config.yaml
n_layer: 11
n_experts: 64
d_expert: 64
d_shared_expert: 0
activation: "geglu"
routed_scale: 1.0
balance_bias: true
norm: "rmsnorm"
tie_embeddings: false
optimizer: "adam_hyperball"
lr: 0.00528
grad_clip: 0.5
batch_tokens: 65536
steps: 6196
Below are experts of layer 3 (counted from 0) of a mixture-of-experts language model. Rows are named router (the router's row for the expert) and show model dimensions 224-255. Each number is 128 + 32 x the weight over its row's rms, rounded and kept within 0 to 255. Numbers have three digits each.
After each expert's rows: a language model's description of what the expert responds to; "gets" lists some tokens that make up at least twice as much of what it gets as of all text. This comes from a sample of Wikipedia text that the model never trained on. Tokens count by the router's weight.

# expert 26
router:171137097173149171096136079166122182115145119137094109155115150188120128150128138104141154121193
What it handles: Articles and clause commas
gets: " the", ",", " a", " The", " an", "1"

# expert 35
router:163169092179156112095077146115097129136129087120145138142141098112082124182173114137139149120080
What it handles: Table pipes and e pieces
gets: "|", " of", " (", " |", "e", "'s"

# expert 1
router:130159084137099108133119083090080101158153103132058125115138111108170174207111107139072103148076
What it handles: List-item dashes
gets: "-", "\n", ";", "The", "==", ")\n"

# expert 28
router:127177100061180086161174146135144148155142089114138176139180082166112150177175137094112142131132
What it handles: Numbers and word pieces
gets: "1", "6", "on", " which", "2", " not"

# expert 9
router:133165160150104184146078135094152208117151078114183155093116127098096163168113140105169115128140
What it handles: Table and heading markup
gets: "|", "\n", ".\n\n", "-", " |", "==\n"

# expert 2
router:085173119127135133113111160061114134177101066143080098233119153126108131195117129121111162139112
What it handles: Prepositions and sentence openers
gets: " at", " was", "is", "at", " In", " only"

# expert 27
router:129181104143139093162124200088107149144138122154148177171139078143083103161126114106148189078144
What it handles: Years and verb endings
gets: "20", "19", "ed", "ing", " October", "–"

# expert 37
router:170126131158183102127130111117118119182167051123107147127145062128119128167157125116150129136090
What it handles: Word endings, table rules
gets: " |\n", "\"", " which", " it", "20", "as"

# expert 0
router:135161115167132120151097115152169169170097115132132117142085084121107122133127109126075101132149
What it handles: Verbs and table cells
gets: " |\n", "-", " had", " is", " have", "ed"

# expert 45
router:091121182107134096172108108153150098136125137089169073126210191171073154128109159120109127159137
What it handles: Capital initials and it
gets: " the", " B", " P", " L", " R", " H"

# expert 50
router:084183086115165117112152149089136124149131100159114158154119092120136172166116145066076119194113
What it handles: Labels, dates, list connectors
gets: " on", ".", " of", ":", "|", " at"

# expert 19
router:177118157146125161125118143094128164139140134093108133115138091179115163159164147135121162157165
What it handles: Table separators, career verbs
gets: " |", " and", ":", " (", " at", " from"

# expert 23
router:156143154121134144150132182158105154143157114129123077099115150128096152151149183123135149126123
What it handles: Mixed function words, titles
gets: " a", "or", "18", " The", "er", " his"

# expert 34
router:137104098136185118132125137123129158163148135194079136174121132148124145156169169058118106107146
What it handles: Sentence ends and "as"
gets: ".", " as", " an", "0", "===", "00"

# expert 7
router:097139102144134070146100191140160153109149145144147165095136080133106155162160137116147111088090
What it handles: Modal verbs, -able suffix
gets: ",", " to", " for", "%", " The", " would"

# expert 56
router:162095134124090081121183106122108123111174110075126112143151181180096122139088177115169178094123
What it handles: Single capital initials
gets: " S", " W", " C", " P", " D", " L"

# expert 55
router:119144064117128128165141106107091155111111124153100155139092136138140142073143158143124165096152
What it handles: Origin verbs
gets: " was", " from", " ", ":", " is", " were"

# expert 21
router:148148083114131123061137144116161158086153065132119162176153089074068116181111084134114107117115
What it handles: Number pieces and j
gets: " ", "0", "8", "j", "9", "17"

# expert 43
router:168160084121103124135148099146096137096156089108094151143108147140090129190106140127140116108110
What it handles: Articles and possessives
gets: " the", " |", " The", " a", " an", "The"

# expert 51
router:113135118125126117167087165101176154128112063135134159132162137141108144136160112099171155109118
What it handles: Line ends and row breaks
gets: ".\n\n", "\n", " |\n", ".", "|", "=="

# expert 58
router:109156142109093123130112185182145172108154137184124124103134074187126170210131140116120115121141
What it handles: Modals, to, citation commas
gets: " to", " the", " on", " that", " not", " would"

# expert 20
router:119201137126129152126132143116170165135094112123098145115134129153161174125156115154114078100115
What it handles: Table and statistic tokens
gets: " |\n", ":", "%", ".", " \"", "\""

# expert 25
router:156116179101102098071125148131171174133152104148094137142099122153085166115149160156115123142133
What it handles: Pronouns, year prefixes
gets: " ", " it", "–", "|", " was", " is"

# expert 10
router:113150121146102075160130170073176145117120069160094160149141119137203183127106123127135172057111
What it handles: Word-initial fragments, table blanks
gets: " ", " as", " also", "20", " later", "_{"

# expert 22
router:148190127096148123112115159086153135105169067128115129163105089135158168192160160083105103120067
What it handles: With and name fragments
gets: " with", "a", "ing", ")", "man", "ist"

# expert 36
router:089065063127114149141119111112186130157053105163142154098090151162121156206105141084100119187119
What it handles: Articles and sentence starters
gets: " a", " he", " He", " one", " is", "l"

# expert 59
router:121106149110114152120108156098135163095144116100129172156110172189152159178096106069099094131161
What it handles: Prepositions of and to
gets: " of", " to", " in", " with", " into", " all"

# expert 14
router:149168171130172110144118143136157174127142119117150131120097108137127127086152173161161092117119
What it handles: Commas and word endings
gets: ",", ")", "),", "19", "est", "ad"

# expert 5
router:123132127112152163106105159148191114101099149109116117080150140129106112239161115112121095120137
What it handles: Head nouns and verb endings
gets: " ", "s", "–", "\"", "on", "00"

# expert 49
router:119150101115120116138071143152115170131165098131170140136178141167111130198170151096172165178085
What it handles: Years and open quotes
gets: "19", "20", " ", " \"", "9", "in"

# expert 63
router:155153092126120152135145163103169187177104077144082168124073147162129181118133167072120126139157
What it handles: And between names
gets: " and", " but", "f", " In", "ol", "In"

# expert 31
router:120166130122144055159112098143126164074156107160164149170139135144091125173128101131127157103148
What it handles: Clause-introducing that
gets: " |", " that", ".", ".\n", " and", "ly"

# expert 47
router:175152130143072128154120091162165143119155140177090152104118067083106165171113165127152182108139
What it handles: Inner word fragments
gets: " |", "y", "al", "z", "o", "er"

# expert 29
router:195133161155143089101141147128133170112134079127089155123132079134154133147179162114169092170121
What it handles: Words just after headings
gets: " the", "th", " It", " its", " He", " a"

# expert 42
router:129152101101181112129103148082196109102109079116133147202106113125150165188135153147124141090112
What it handles: Conjunctions and institution words
gets: ",", " and", "–", " University", " /", "/"

# expert 18
router:116175149061148174131130117156112166161159065132174116101104167120116189138121189108124148138119
What it handles: Spaces before numbers
gets: " ", " the", " of", "19", "20", "21"

# expert 46
router:124113132104132106144123110083139169174164102151065101158123137162152099140130149102129162154151
What it handles: Prepositions before noun phrases
gets: " in", " by", " and", "as", " after", " over"

# expert 61
router:107137085117105080121128117108159154133129136099145095177114161092106108145127153110076119141098
What it handles: Prepositions in names
gets: " in", " with", " of", " and", " for", ":"

# expert 33
router:121129140116118103143133140093185171176139123081147138123157113182098121178119156111139135101106
What it handles: Commas and conjunctions
gets: ",", " and", " for", ")", ";", "),"

# expert 53
router:125163132147105082156101173139099158168089075144077133134137103150158131105130176108128176139144
What it handles: Nouns after determiners
gets: " of", " for", " years", " end", " until", "th"

# expert 16
router:152154164103135162138083122113122134137123099149137152141160095164119105167124159081108094164100
What it handles: Closing punctuation after names
gets: " |", "20", " (", " /", "),", ";"

# expert 57
router:161143108127098186127120108148162170076137128133104174166092113195085140155146167099062073095126
What it handles: Phrase openers and punctuation
gets: ".", " (", " |", ".\n\n", " \"", "=="

# expert 41
router:129136118147154129110141193121139141178074139143144166142117137104107139098137157115135120131112
What it handles: Spaces and clause connectives
gets: " ", " of", " was", " (", " is", " which"

# expert 54
router:152116096072176176118134130116164105136118077120112130130174147120112172129173105100073093089121
What it handles: Mid-word pieces and row ends
gets: " |\n", "\n", "p", ".\n\n", "ar", "ac"

# expert 3
router:104165078135123103168109091118164162110081087093070096146135138092105172220100156133124105148138
What it handles: Numbers and quantity words
gets: " a", "10", " at", "15", "2", "5"

# expert 60
router:148188155130109156175135110095152175066129074175081174163104111166127186175120087118117085169139
What it handles: Name-internal vowel pieces
gets: "a", "i", "y", ":", " that", "it"

# expert 4
router:146130113121116087165126169114132189177131102099072176135118138196130110148136139122136133110146
What it handles: Possessives, prepositions, list numbers
gets: " in", "'s", " his", "3", " from", "-"

# expert 15
router:123176136100177112163091155104103082155162089138096094131168109140121167119117134116073098166122
What it handles: Table cells and headers
gets: " |", ",", ")", "5", " |\n", "=="